From a checkpoint of a small mixture-of-experts model trained on Wikipedia.
Experts: 32 experts in each of 13 layers, 448 SwiGLU neurons an expert, 1 pick a token, a softmax router.
Below are experts of layer 2 (counted from 0) of a mixture-of-experts language model. Rows are named router (the router's row for the expert), gate (a neuron's input weights, with its number), up (a neuron's input weights, with its number), down (a neuron's output weights, with its number) and show model dimensions 128-255. Each number is 128 + 24 x the weight over its row's rms, rounded and kept within 0 to 255. Numbers have three digits each.
Before each expert's rows: "comes before" lists some tokens at least twice as common just after its tokens as in all text; "comes after" lists some tokens at least twice as common just before its tokens as in all text. This comes from a sample of Wikipedia text that the model never trained on. Tokens count by the router's weight.

# expert 12
comes before: ":", "\n", "′", "″N", "″W", "″E"
comes after: "-", "′", "°", "hyl", "\n\n", "|"
router:119091156126145123137086158131106099112088151120146146100091147108094120139135137118133146116126147152125148154129126128121110133121157148153164147134157121147112090185153111116097104142115150143141157159126132149121138133103139091136112131095101121164165108124118146127132090168091135133105150156120130198126099115117139155183179138101123120165118144115123140132124104118118107179112
gate0:125120086089116089125183147164143148191101091141114108122096149144130101111088112112091131142150172126094128122133094124138115157136151166121118119105083120109109148065130088142151126193129166176141147125132159101130113166154141131102103139167134114133084094119163129130128153114140160146133123142133109084091126144120169106059126132123143157085141132154119112127154106112132103128126
up0:100130184130156172107121119128128158113143132136118132108121123130124101168145126165195100124073146134135155108140114143113148107133136125159129164156206081144118104177099122128089146091113132090105122118122118090102142104097096140127148093109128165110124155133106137156121106127094119102096163094135129130130120196103130136152168129135099099156149106099142142109117170137104083126123
down0:162079125195103144134139136141071124101129119182100123123117112095133109087118123131150158140105137119133115108135148105147132108119074128125151161072158112114132087149114111141127100129134134117162130136123158163093131117099072112148143150118173139103170143125160073100158137128147136128131117115094155150149141111132140142138111128137110174129145122093146137130118146087145072106161
gate1:137113141128113147110101126160113098135106116143114139124137140139112137090109176113136134113107168137154122135152168115102144133123150087104144148165101121123145161172126110137128144094120136131109117098113127176121148135192178138126103144109122141104132160148082143140122132127090074177102150116149126123138109112133147112135120127098176102158146145128163155118135149115134114136122
up1:144119084128090133116123129133084163118140127147128145119182090097129137122131116157143151092134124160135125125157112133098123148119159121157138142103078111133151116163108134133119153160146117142093143134111154067125109115186128167119120142116096110135137118159103154122105180142097132192142152127130126138155101143131119149115091135130153210140163145114139184148126163104106093121140
down1:130133121110113184111100118125161112132109114151112147101107104139123107134132119122116112128110146126113137085124107172136121174085135138125137124127120190131132124150093127097177124138159091138087115174141130098139135093097139182150146138126133154146104099117097099158111184098104096164129103113149167136152092193100145075130150134103149154117141106122125167160162152163147134115110
gate2:087149168117091108120117138108143093131147117139159088150091142120130122116098094102112150135144101173147144158141113106117139135110091178109088148162102091135095115131140174121119166117121142094121136140140151133154152146134119070143147140103130183119144156133085092126122146109139125136135147098101132120116102133083084110087141147096139138099130119133127081148097133129159094120143
up2:146090127136130109128167118083160145171153131111140125138174131102119138095162124168124136130115188125162127126121102143089109126096162088151147121125109142120130127116144125116147132148125096146125119148144153168120122143191165101132118115115087086136149110132118157144112100135082130086084129116133096128156107111149201158119118144143162134144089121142115125097113106102156145131140
down2:158178118139093144120114111117134152115166111114186148120180154148130105143172113160132145111147145137163157133148106091100124143130139121166099089132109118188100121116119156068110116138156098172159095141130104129130082155087140095143128117162130150134127149143137156117133110175135192144134141166123122169134139135162127183142122152145126092142077111132116142113134148114115195112100
gate3:117106111081138118122114152126113108146126108153178124122151151103124154123105162110129106099150135154170136131119121100106088130146172125139127137138130130177117127138153132125106135135148169122110165152115097112144126119117123127123120113133126088136140165107111127120108107122142115101144164159097139121094124139171139112142202132103128128110112102127175118092142108125104127173096
up3:164157098147117134137111108091144124130125132102125151138143111138119154139120097112149099138137085135153122109107131126100147115121142145159160096152117116144169100135111091099124112139143121055181131110107110096151126108168105090137113116134150160138156152146112089118150132119149104094145142153084096117150145115137142117162141112146140155108103101160112128142164090089119142118100
down3:116158119139101158145177131149135130096107134139118174120125141111120171130138127157116094048117094131182124157075171128145133116122085127108112142114134152104142101091110131079167101109143122089090129136109093147113108096149128108104118143138110146108134148128107132153144136148117131109121128139132122134163119122149088110127089114089151100081139142100125149063113157169108139130147
gate4:130078140136137121122158107134134177122122141117106100117138159124105127088118157134090127187148072140124147144137072175140094113110139149125130101111147143121160119089192095069103135138139099107151096114145141134120153106168114170115128127160156146108089118153139121128107149114109098115115075114134115153161121119143154152112125122141116118095148152205192160111113137121092149146153
up4:132131115117111158163129122155137128146148133127112118082140126137152122153105128128096119153092099103099131073125138161134131111149094156138144113141151150138102150151134119108090133076100095113139136138120163136094114152131120150153113165126118122127085085150166134086123101129165152122150162125105124079111123107125095123110153150136163152147180112114143116114153085083150142120153
down4:117134132075111116117107121180150116110095114123073128114135121148154101144177102109133141131090145099083116136132099112147164101107068112115069102121129146068103135155146114139111153139151136119118122140162100170123105107092138111119110133109160134132143155125080140120117118165165136130112120148138107096113117119176106113165125141154131162172180110104136117065103113103166133116148
gate5:125127128135165080101116121129158150162111075129129069173116117140099138087112154135145139112154118151148132133132112135123158156146132105164160142158101141102110145142104106131141098167140095133118094113138121108124174149141161147117119124098113120119155149140117065124131176064133143151143119113118140092115136102178122140117131105128136147115085132133101124179122133155148180159162
up5:085145140136109114113118124153113139139176137147116147144127079139136116092114117137160149121128161135140100151133142089121116133115127065142095120112192135159146129141106164126133121145124129140141141151124108128100108083117185076138172121142135209120088159121126148117141133181096099137133163129100080113128167124090147092121131137090134109147110134108128105120133135137144111092098
down5:118139120129123150122136119114114104105151139130086158116147146152151158099133093110132136122101136123100167109110130124112117158122147107118158120140128133165124095142157107118134088126120147125138170169133143142146148097105175147116129152120116144081152126109142137160163059141129074138130129100135127155156121069055101101131121116088162125146077107152126146100129095101151125142071
gate6:148156141153134151125148165130100126143092122130158102118160142114131126173163119112135134137104155130154130132147167116171116158181145138074110152106095055169098114129130156130144111146135121129108124130123136103138118141148156092097097138160096130137131131128090124101128134125120160166122131121133137150097142150129162080109129112132179125193116136079116120091131154138162121152099
up6:079117109129138128157096113153128117174137174132068143145115100119132111129121145097093151107119092116128171129110121109177136172133135159150123149201150149141123117118157098166097140096142130143130133141165117165122137113138101117166122124111175098103052117129109152120102102121103114113124110140137119084089120138136125151110145172126149133146125143105147155081148126106150119118127
down6:175117134119174088131098112091109094121111106140145109105180140116122137160137134128146135145167124122074155159117175109125104148154110130135087147136107124138106114143152108147124156116097132130110119142108136136107156136106123143086125157102101116115105151109156109127173106102126148133136136138120108131121151082093108124101127137133143114124101115105150127117154133152120088136082
gate7:186148153132099116114117134156123151119128109189089144134151103124149129136141150131121098103146107133150105169182150115133143173134151098137152113127152142078106111146087084133162140128144103063122145106137117145139099125181134125141086117111150147108165162128110148107078138114144101144193107108068141133154144133152121127144124120124151114126154127112090136160126110145181183096120
up7:152155146130151113154119086118119128113109145115105102138164096134161127147140151147086076133180113131158073170137140125144132195096163124137145125098147141082156124147127085140128090133134123125125106102100091151106122114144131136117145128115116137128112134159126127149117119137104130161127093083077131132121140142146129129146146183135118144160117123105106155122143171139125178142117
down7:122108108161070102178160086131115123097133133138095102145087097130130150153138153150150169123131148127185130120136149143107129134114144106128133130115104113081153107119103093157155125135131117146114090099137137128119138119164110127132122154118163099131177123135112125142138146128151127123108104119116120143124109191133099164145100161119134045096144133119135117060102160109143140154143
gate8:172083119105164155134157088100143181079156141116131168126113125125112153123115089123105140136150127134129131137128091099127152093129131115153113154107096153145126106091128110122132150142198123126099139131093117134134103118141110120132111103124120102095125115143161160133171102121134104133132100066104123150120141130124127102149150158141098166118114130096127158147144122088128082157100
up8:116180124143144149127132135129133135092086143149127142117122166140119133149106128122131129117162142143148131137148140138205115121135144101182141105132135134172125102156153113122133135120150120121150137143134103119092124113115122134133124092126126144103143101131130122103126101164125115137102163130159130120113129111128143152120156121118129084130087127141072117163129105126124144127101
down8:142120125132109127161137146091119149103144150140088084159105106096064094170139124125127118152094094115147133175177133080120102134123155159177172128148119136139178117128173099093119126104136115138147104143158148138129092088105113119136190155094147124126129159148141100167168108134143140177128122132157126117127150101136137159131128174131123119118135152126107100114132125119099149144117
gate9:108149124112164120103146160082122117122111105072107139119142129151185157136138110127144142126164104072117121146138148110123129083133143149084131135120097184099122172136130120108187136133126139107161137141147165113094121136109141164124146143130097145130136107148104109140097102136147137144127093118099081123116139139156113135182092135140097091128130113132130111124131123126111141137158
up9:161113145138148114117147113104142120129111057120110131114121190142127150149100092129158139098124098116088177116136134129096107104092089127113127112113118100151112138117145121082171099126144141146098160147125119176132111098123132126123104096104136124136188103144117108130149127137146132108076124160127159140189128123117146111122119122142148159130127130197150109173129112103109111141113
down9:147167119093155115155134135115122092144102121103168137097091134108122145122093145117108133128108135132109118120121139134135132128071107099103142132153145124113136117115137137110129149091171132154137144134123185134137113126164110105128141125172088164120119126121091143120084154151180160092092103147115074122094111150125096115114145149123142121103070147129108130134170165107158131151128
gate10:106089133124106139150139085148140108101193159124131135168102111108139131124149106124144092089135117159123114069156112109112130124133122138112114173164141111138160127091115137143109164113116119162125125108143161121082132144151115115089127115123126170129125137125170129125126144116129114098105095073134121128146086152131096142089152132090097143139135086132147141171092117134137112132116
up10:112135137110163150113166154133116190070117135153111114168126143134116125101084141164150178155094129138075105130141093138138135087152156105186110141110149093136137093134135116119149140109129121145112134132097153114104132116143093149147079119104108152098177121147146115168114172109128136107172132123099130096133139138101119154138161119111142119150095103141155142104123085129161095184141
down10:149132141144169160135154143139122133119131123124103101125105150138139182129157170120179183144094118130129112113182137111131084135113182132121143132114123097128103112144105154136133153098089136150182104126130123108147186104129113135137078116151106141103143113123139104143112125084111185134136124113098112106146101124099105102140143151138102140146142096152175124142152102152141092144122

# expert 1
comes before: " |", "–", ".", ";", " was", ".S"
comes after: " ", "|", ",", " the", "00", "20"
router:146158114109133132140174146102123172149138163110121123094116087164149149124139087143110118115155130091124151118095150115102179129110130124154162115148133163107125093136102125165099098086108107112144121112152081104161132126146151160145093118136135161114120134137136105114088092092125136092149092130130155140164161174095111095140106143159084103155146123139147088164170153139136130126119
gate0:134104159118102112130086085171120107110150119089136133123133160089085105140111162139153125153106110158160118139143174142165133098128119099152101161118116142184120098108113118109161148127120188130102115139069124101145088134113116083157160140093151073092107126148117119151133145128143104148123143124144154104123140164117117167115124094146156152154112138130100121122124112155131151152150
up0:132103133117130125169168094126102135143119145139122101121127155122155130118164133105134132130095114113121105123132130119111129119111166171157122101136128103162159159150132104158137135120141150133135107152115175163204125124086130149121157146149162106036155147116158156148134110096128143093133130111102131140104136142116135152118128146137107135160110145091117123123138112144107146092131
down0:125134136131130156165123134135091124112133164163167158127147118142093162119135116116145090145157066144124101112139107133161131161102146146108106140104126152167120122111137090102117157168135157081111119116083133108110090114131106111137153114125157110146140155124140139174125153085127140122138129127147134155122149133114132132107126137122077143131110162121131108132168099129110148156107
gate1:147147151150124124095103115119110077099135144110084130162070143100130137117137141149158144163145126168166083188152104153128107132166157106119125139150126168119109155111123126143136169121123150141145144135092138102118074123148182111118132128142111136121164082127153087128121152142111137140139130112081121148118113102106098156152162111125160144121100114125169165113108123127107157144098
up1:123148158171171122141118147102120110107094118118129128152132084142144115095097121137145154115123169160133136137101125182145130118148142159113107124089143150081125096136092085122080118115075127150113133139144113077152137147132160137095129088153121094145117117127169103119115165135104163126183111174139123141154120152140143109132118130143129097110102144138182107133116155137130177139085
down1:124113126144148151126142089073127128140126126123148133135143174153155146151151097110142129133120142145126146114157125084180086119098123132103116115112105096132110125097092125114118140109115123106187141137144106114155117089159101108120113049121115086127155110157156159156108127141106112140161118057133134102114139143126123129132075116161099141125148146157116118126120141123119137166096
gate2:083137150128101130149165104131120066106115127150152130153118147079191132116136128159144139138114155120190115133151156124181076107128127137177137155102134087162153135121126139124131144161096130141148127144079136094113102151096120090127124120110117122098149111164140123106150191079109121109151174142139110130116112109123140113096156119114116133148091134102108157111124108108164127179137
up2:128140146141151110112128108118121051109133064157146113112104137147117102096116174108095147138139156095146179111128167151113110164134082114110133140137132113140148131136114121118083130095139101117135138169092142102114163119175153139127105080130098087124191109152130129111156159078116156118144141157117148134122144087092154154166113164101122127142110130126107110094160134141126122136150
down2:135174135128134083126157159120161127104146125133117122127141122162151114125098162135105099142139139116134167138155142151085152143110156156170175105134146155162146144129134090096138112140151097146108124153136182123117133118138157182103116188130120137163092136136106122087146124141115156139116071135112130195110104126123113114162147135162115129119151191166078128121146161107152129135136
gate3:098147099137148166134118128143093096085102116102132115142134142145124140092125162108135175140168130147159105138148139133152103141153141124148103163129097107128145110108141103161095160176088123130115150103116132112142090159081111139129107152121186101100123132114130097120123130117119168170124154156126119134104173108179138124141111104111172177109062125111180169125122151089146122117141
up3:118112133143136126145124158105113098114166156087114135109146139117120159077100146137123145147101148133102153077097161103157159086091130139112123138149143147145172145132157117150120156156113116158075136099160115117103166073109131164100146127124119099134131098149145145124151118108097124164123116124112088154113156081118130094152138101151135092118161112147097132102139096101133117136123
down3:177130118147106102079148092162080135158128128102115171105130139163110160133118168123143106118165097126114115142117125150142124150114131145131113127161132120114130140108110154075121149183137083124140158184109100115149137084130087121124143158107100163130167112104141168142139145141174129127150120111095129107176145148156113126119134144086131139095129113096132091166083141115119159134149
gate4:119157129130141107145145103099095068145121148156152146134142099102084103096088154131178129141136120138151141151142184125110133104108139115102145163134122138157145123148159125186145151114092157114149173078152106156147125086094119107135123130109153111110149143164078162136109146148121129132106150130122116131058093125136141126121125116146162144107073128068152150119138154124111094132152
up4:153087187122068138141116109112112157182107136092098127104126101074103146101163119103107149124160131144113134130133151122098131107168096139133129120137153125133160128121147094148126147148109116088157166151112096106115109079119109159121119136107118081159140123135139135117114116154137100122161122154168110132173066143128145134143142151159124108111099104170144101149139076107119108116155
down4:089140143134155146131156131122089160128140129119105135071103130119161132134123121109095139129117104127096118143108123110153093115122143208159133132151131094098089125146109108159042137146106094108106150141125130119124164136095134119145109096133080108176137129097103134132103140166148151148144161148119139122149106113106166152088163147168089108097116113148148090143129136119112096117129
gate5:114083157131097139163144157120116113108122146104146156094118152119129144132164127144134114129082148170156105155150155111148139126082122144180157160151119165133127152161142053133142135184108118164135148129142136123176110129096166090126126170122134095147129137142162142119135143126131119167143128140081099118109115116133119176131126085080132107129090099158144148156104144106119177154116
up5:115143127156129143111179117144134134075146130105154125130115110118152115168147151130130162130109107112135125085121142174172122116140153102132155091110133133050136087159112133133147094104155113128129103139173146166139113160149104143138127103150128092094121105153079167160108140156073117149163094120122150155166156137163145123129110084124146131131095187168113131109103110130171173126080
down5:106137137133111129148102112169157149162127084119137116106158108137142114083119121129133133119096119072137134155152116080125087185091139077154106122164141138157125175159141122102101098134086112106081146171128117150164139133106139122100122093092153126101096125109141128161132143199140137142137144089119090149089143133146143158099121101063126111145163102087103117090118160130142139140108
gate6:083123104149115135135134128130111074112135104148126087143125151101105122125141133135115145107167117142137129182174150123168094148105127157145137199108102120182110116125141148130138174170138155137119153103117142116124070116125131108104176109117133137140136109169128119117141161121136134181119149101125131106132087101138114156110117090134204137109092127090135188116079100101148116175128
up6:126153158120148117088164151091150143111125133130109120141132154130114131114159132143160123142119120124128112132129131125119138141123138137106082100127132126162076107126108130146095140097142162123155145167131139153176141141119148153112117117108107142112145131160106106110170124083094163154105093183141133182116122135103162143093103098094118131099108095128102156152138134089157091150114
down6:101124156111134099141122155125123075108108096132099155126180145136157126103129133123123107107070124148114108143138120079109152131129141098124081177129157128096186096148127117176148159127113146112119160120148106110146108138168147149157146185103112132104144111115104104118150143106123143106180156124146163112119136078144157128135146109085116125104115131124104131134150067117141110088170
gate7:048116164115101109138129121141147121095114088097148131114121115130123138085162128128100127133131181112138099150188132100138112157127121075139122162126127084121125175142133104140099136148115122129132161096093140139093091113119112061140139161084140136154148095104141136122147141152121113137145141117138123132155144109141162126085132086135157131121113095126120130175141126147176119141149
up7:147119060150082139133085114098127105111131132134169105181082114116134097150102118106155119096072142135109141163112091142120161070128152116137138137139110102097110127099122111153158099114157165113152126154136086106113134138182128165111131139112161130136118144132156132126132135117126099101109157158148147136119096132098123144126091142101118163150123163117159139095119112092076171164130
down7:112086092120153142118131108181153162131142110156132160132141129114142107135095103114119129077136119130153157116176143136091087111137157116132135118089124172116129136137118156107128107129170152134093134137169123122138114120111102110151156144106139132122116137132093114138110184130099072122138162172137125177146144157112060128133164163086154102122170116148116150109119156065090116114096
gate8:107122161126131139139121119151108117108122121128113112137154130108107125132121175104120113169139123164178110142157146155121118138148119089147095164126122095100149122117160142138152131189104117167132151055114190093151081118083106100157158114100143088126167126112131132107125163170110132155091183114109130124093093094109123184156155106144158148132118136159117134108102156149114134170109
up8:168128103148163155131156128130113161157126124149120096145151130151122157140122170114172095140160099151151105119150144120122118136126132101137104119132114152096135103110160120124158115135119118163130105119109137092172120115127150162161160093115133149166123193098120156169072094098129138112102163129124142137123091100134107153160152165135086121119150139162112102156114164146162120152094
down8:137108150157140122141103156134108114097148158108128138136098164151138124131171135184152140097125123127177131119145157102116177158163127116125171127107159129156117117123118126111113118112145153138137103109100138096104093152134117106097156116176134122122144138128149115122140134148155117129155111141073099162163130130125190126136123130158170151164129121115109114132145135140139096160161
gate9:099137111154159166121113117164126113131115138096125131111125131098149131112139105130093141157146153138124087150192151100143120114093133167132067198095101113108163103125149118112141154138137127126118128097166163157150125124079109110113173143057146064136077136151101140137143151158125109152150175140143096122120110073144114159164138068131152128117117104113117132135131111136121122133144
up9:116157128140149140149142143164136135142084150176112117131135114118097114135156150112133121125139133109122104132163160107123107092082114125182080144142133173132157126104120098135175143108119142110150129145138136152155129067115164102147129142097109118138134133129160178152145100127100135158154176108139119119066173106149119150158132111178136058118134085130128121133141146120175100116127
down9:156094141173109119118130131157120079108128137182159112118134154122144119176120133172165133128145118131128123123142151168147112164152110147136146108107167107100095099156156105094087110132159119064140169122118130102131163130077118110096131163159128133161151126096128135151155142153159132123140117126100153105106121136102145110139122135141139090140118150150143100123120144183111155133145
gate10:099135160140104132145144094128111102126119126144141115167095151122135106106092117079142131116100142137157115155176137101159119115137113099086128187122131128144108152109145136115156158141129131120135101094128139114130081127115096071158142145106177130113144116129138111153128152108149168140166144116082100149115087096151138133168152075141197153119130145133091187130120081124121153138146
up10:118111103118130149144116150150109083136132141119135129156150164152123136128168151138139120103112107167083114122128145100129125132112146065104118124188126145104155119120126154136136169129124146160181091156168125144105144109143125102107120072104124134125126175149051156102169118109137152140129129135104111147102131137113147114087131112145132157139134138134071134143131130098160105133086
down10:138157104110158130135107118171099094110130105110146137128122165190102096156101178095145136109124083153168111122153156110107105165158122110118116120121160081174109121151114138189101134165152145117102108147101115162094116081102126162145163147091116121118115137132087105171149148103143100103135182100100123129090099112153129160123169152103125190135150160131159149109136090139100118142119

# expert 9
comes before: " |", "0", "1", " |\n", "19", "2"
comes after: " |", " in", ";", " B", "°N", " he"
router:147160116112135126137172148105126172146140161109123125098115087161150149127142088141107119118158130089125150120092152114099178129106131124151163115150129161104120092136103123161100100085111107112140123112151088101159134130150152159142095117137133156112118138135134108117089091093126133088144093128131156137159159178097113093139102142164082105156150123143146084166172154137138131125119
gate0:096131105153159118132138114122134081133132138098139109138150146113113100136101097169157107110146147137206128136114114133104143111156087119118128134099076129119123125112149107103152102104135123148117134086117131135108111142113088103151169149149188117102132156124110139129133130173138141160146141146119161128095123125153112149163197104108155110111087157134110110132142105134149079154126
up0:136126093109155149132149135107131116111154137154139134152142145126120162122109161101114157129131178141127142130150136114149136108129097181131157121122154124064114129103114118112094097116098149152165131136148128148141123116129079154156159136120140123160134152110086098116145143101121142105107110115116119182139110126140127111166146121123089108119124143155087092129138079131107115122103
down0:132144069109138127121087111146140127133146141103139109108146135113061119144141162130144119132114088132118175126108133136154135084109136123148143110148169150109153136151137133113158169161173122115121145091153115125136146183154142136117164162090131153108119144134102115126151092078130112133131122129124119150082109090148120162088154131120108119150145087118156138142169133131109117117140
gate1:100117152093093133132060101134133160132085145126132103129066137117130194132126106171140126135095149133169090139171136153131131132142115070133124164130117122143173123131067125142211086135158119128114146108165123129166110143124099101119138138139143125123130084131091163124123132135124134195111133149114120106108122122121127135169123141110167133147116132126126161108124145113145117171149
up1:137121136108139114090121131105152111137117159127094081128110140111122126123140139163153110152152136146148109167132121162158084148153106105078126138124148100139114123101110151147147127101110117151133114128068142130128146140103157104132078177128160138132145147115083106147138116155179141135108133163140071122128174144154126123138109141125163136099144104167153112171137149166124133115114
down1:128174137116140166132084087114147132119154154175087104125153098164137133135150152155110119105107160092130096129131116143123135193127101115159146106115145127132110089113102157114081123100128110156132146120148198145120131143124141135161150115130112146135124102128123125091128116129081138172171123150118119155162144118124129071145122117142106130115155114132099151139155126108131160169158
gate2:140130172165112150173112119120093129085137121174137149153125114092091142091122150156131134104135088121167122193181151130199109104133143117115074193094157137158144121114092140096120134170120125125092112104080140142143083133137122093115132142147157142130166134113136134125155144144142116155058119147092139144141125077154101143132123108136144147119118137117122188103124137108110156164147
up2:121151146081130077130100139153144161155146127074138122140138173165137096122124091129128104146121140169140131078144114105114140122107127108136114138157123147097123111145134151122208118098142139148152105099150147121144102176137161094089123137155119074133074094161125171174162102126136124140119128137135137106137136180156111132117119117134175103129133095113104128106117155198079097105113
down2:111123126119138156137100121137144107124148100200141087136163114114106111134120169183078122170137109118126101095141155149102142157132119113103160153137098130146115142157109190083133095080133087129140096135099138106145114146178175126127119130120133128128161112108128135086111125081097118107127101091127165120093152108150082132146077082173151111130105097117111139145176137161106120089165
gate3:108114142095130134140118147139159118116140103144149114165120135129134111108112150117146120142119122148197095183188138098157127124153143106127105190162152104139098084144134123145127128162133112121113139136111152105090088132104102104122143156134146089145152139121132129137104147161141108160135176102111117136098104109141094204141163101124155128120118107144135167137108105145127119158132
up3:140130090124111121120107091182147092119126139054150113127134122140121121118104120129150107141053109188129113088120138129139154136093132131131132113095136145122132124128116116142108135071091104141092150062150129136133147171167159105149193145075104162106129130119147175133132135127121111136117109140163128130116090092137096147121116137166152117144141151115131062117123150136135129131133
down3:106092161132136153094079160125124163106139155111156107115147113162150099103156156168102117144149112146136159127129144142114109116104128158143186115114126142146143138122149122141086199112127120116127100097120156133119106113171117107084114123147185134137107117118133091122142129176119108117168120095126142131129144149199094107098128142117139104128126157110106154115115142117105107135107
gate4:100110135129113120167132117134132089137109128102149101156121151125116121122114171109101107092106128170171089173173141145160111100118124133136105170151071129155146137118147124121133117139124182176146166133132164132119109139137141111143145139140171122137147167149127132165141139186126129160110142156114132112097080124125077206123088101104149143101079130155150122145109109121151133147171
up4:118148127136096101135120120132151156126098107183100099137140122129155109112143120122102172123120148101145142130092110132129140108096110109102133116152103115158088115089095149147130078123134127105162120150162121110099149118121145112107100153119120131153104149144093084101056183166119174108098110112125098116123115117112104136095122130134114129130127173121120126168131164090132136125114
down4:145113206128116153128148103141102147135164126182086123126144121169122156128108146115156119090151158112125140143133137127128100115148135133152156115118122112179138114137128107145138126137162106087133117137162125093142126117123188137106098153114085126151133099124134127077059104159192136124189162102137135175150165106112124145151113144124101145159155135124147137129119095183096128123145
gate5:079150135094105115121090178162160112147139120117122098127115158127113150093141149125151122169140119129160140153220126104191124105103140111084115179129116113103112090101130132094199120157117115128112113176108116103113092101111175119138128152107139103139128142172104156131114143120149146175118142141116127146106139129124094130114157111156196149106116150117086159112113096141123112142114
up5:117159106115102119153141173100125145124139170116169123154140153110159139088120144171155084155118145117138136121114133112153158094138145122157124127092129059151075153136137093144163129127146151142121129162141128153125112132137144163106101099160122121121131115185180169137115149089118109139129124126152166160104136133116164116097130131124153113105113132163126108123104091109135130122131
down5:098138097132107143111153117118188093161112174109102092086144140126076143145118088149140130170145098111130176164113105156100126109120103190157114122106097141086116103123084091128160159140083192149125128114125132167128117116137106121109129099151110116123112125111116163098139142122163094094133135149125093143114100101105151143083129140118122143092096155123134131135135142121115160107154
gate6:104115128134163126126123169100134075108126102108181142193138159113164120127099139137152127104146107120177112178164140111183096097153119134122119202105139127160126123124118119098167122143134123169099131118106128142147075113120123091097140086126126122120141110118099167130155152140160145171121145155118126139094135130128119177109132083133151146105129116119145175087106117129140139159131
up6:146131126122153135144153165145106134119145166120127122118154129148135100153122134084138106164161143150141154107116074152134113137112132133128113126131122137096135161137131095134106127150100145150077104100120128137145120126116111114144109136120081087120113091111116145153079134165129125119126175154152131087095151100069137149133116175109158114155139129153125100124117134152060114144146
down6:111126123134160122126090133113145130133149129086086115130148093124150107102123147106112137165115120149125135103120096076112132127125158143099102123111130163129083117110122156093135171118125170152141155118070145127108099111113130117088167116193101125164123092129129145141114159178118130152112144124142104113109111136150119122066069118143132126120155150112118145136138169143134137143151
gate7:111146079159143157157110130156128106133125130118136103162153171120122126158117133165144115125138123134149106183160131134174086138128098120094090183101132102167110144113119135141119136129162147140087143099104157098097062122123111100146185102118158085099152109145116138152098140143124145194098148148105117133102089099146124191130107106130138170122123157139125154122095130080142109184148
up7:149135094118109123158112128118098095162150142115171111148183128138124125169104094129098095106110144143166132153112151099180109081136166141058112133128149120110118137165135129157122086102116169125138136097146128086101126126096129133109141161119132136094177095122104160131141134129129161159119149143132111123143112140128099123143106135127135109156134144139131097077139162147112090109123
down7:137130163139089149159082106140146085122126114128116124143170176148136082135172101127132121140100116114108138091126157150152149111162089130110116141131125158140147101136138179125112175116123151126126105136111146139083120111132149144115096113155177105138100142092141139174120119146160105112135145127136152159123134135133133107150119089161138126108092128099087170102126120155131154156144
gate8:104141145096134116107133123116146109145135135109158100112140149095119140133136135125110142124122114140157120142179180084132133106145127113094099146125135102169161120115155126117135117102106139146132103071173155140085105154105149112123189115109171118147127125161118112139159129118124115142076116147135098118110152075174161167162111134094161161100129113168114093146116143139145178106153
up8:137145104109111126156140090127152160136147115138080139129147142110137136158125114138122140132113110105133165098126118128115143142120091130109164110118099129103141125130092087184088118158118097091097115083141153144087105131122143104141113084115104129156133132137138127195119140135090081134112128113147139185149176113127139115128091116142143109131153092139170127103135157116127162081114
down8:136129121114153136165095099160108154123116150067155106135164142113101100110090140114150113145118088108141147079124109113076154120159102103098139153131096141180112147093160121099106128136147111164084120110127154111114137141152128126131133175124136145100099082100098125126142106071116175123106145084162100129142156142173137106097163155114158148096123157138137107165164160084109160172124
gate9:114126152127133104118126136143119091134083117113160133146091148120147155114131136153114110170128110153182085165158110143172111117115122112100128200100147131149138113140142113164130148160142083139129125113113141071122078160118115074113143167151140113113125140134101122137096101136153123168138193124094077123102097113137125175115150075111176153128144149111148139123094128116109118146123
up9:134127150120136154117156173092079080097105151128151122111122116152139128100165167155100116166115148128076129099127137133128115090162156164146120106116111130148120152164127131104133145120118127079126135101098080127115127109146163138111147118110096107117150147087112129115152106077079123189164135116151131120077160124151121096114120148089116129087088109101098097158151155081139140108144
down9:101118085124138150102160122092117121129108096123110139138105130130134134095094078116148151126144095135113107153130120173145110122114173146148103098103100115091090128094133110120128126164171127100135114100114152111123120172145108162159146080112090109119148133105151160163114168119149111131067173054109077109139140111120141118120122096101078126138127138103119160087120154110149088150163
gate10:112118119114083152150115144112126096123122139144139145115144167126104123121164158110127121156160102145143080211165149129165106145105131145130120142138151108149162107138135142146151128194143148157125152108130134118071088132131145117115195127127147108153131085144135129087127140135149124150148144144093093119143102127146137194118131107116168127113113151122121173127079101121146123130092
up10:111134128083140075109121128154181120154096125105150065121120099122115102127066150145097135067129142110163165119130145137125141159091118097130183134156109120130110153129149116129138156105099152124128121144093140148185122139135135093161095130176115120162109170156110130181147159129126126137127115108198104140127119115118147141115136109167141138128140128144158104126135155116141148090138
down10:160147173105101167128102138128114135164144161145112078120103090134097128145133111118129103113190138101118126116086129125118106129143119117130154152128101126137150111131123093121104105119154140115157123122127131142119078144123145128123121151146125081132117126108099152098103104114147137121149110132112163179111120100134148134150135115133128086140127127151143102164128119151116141100110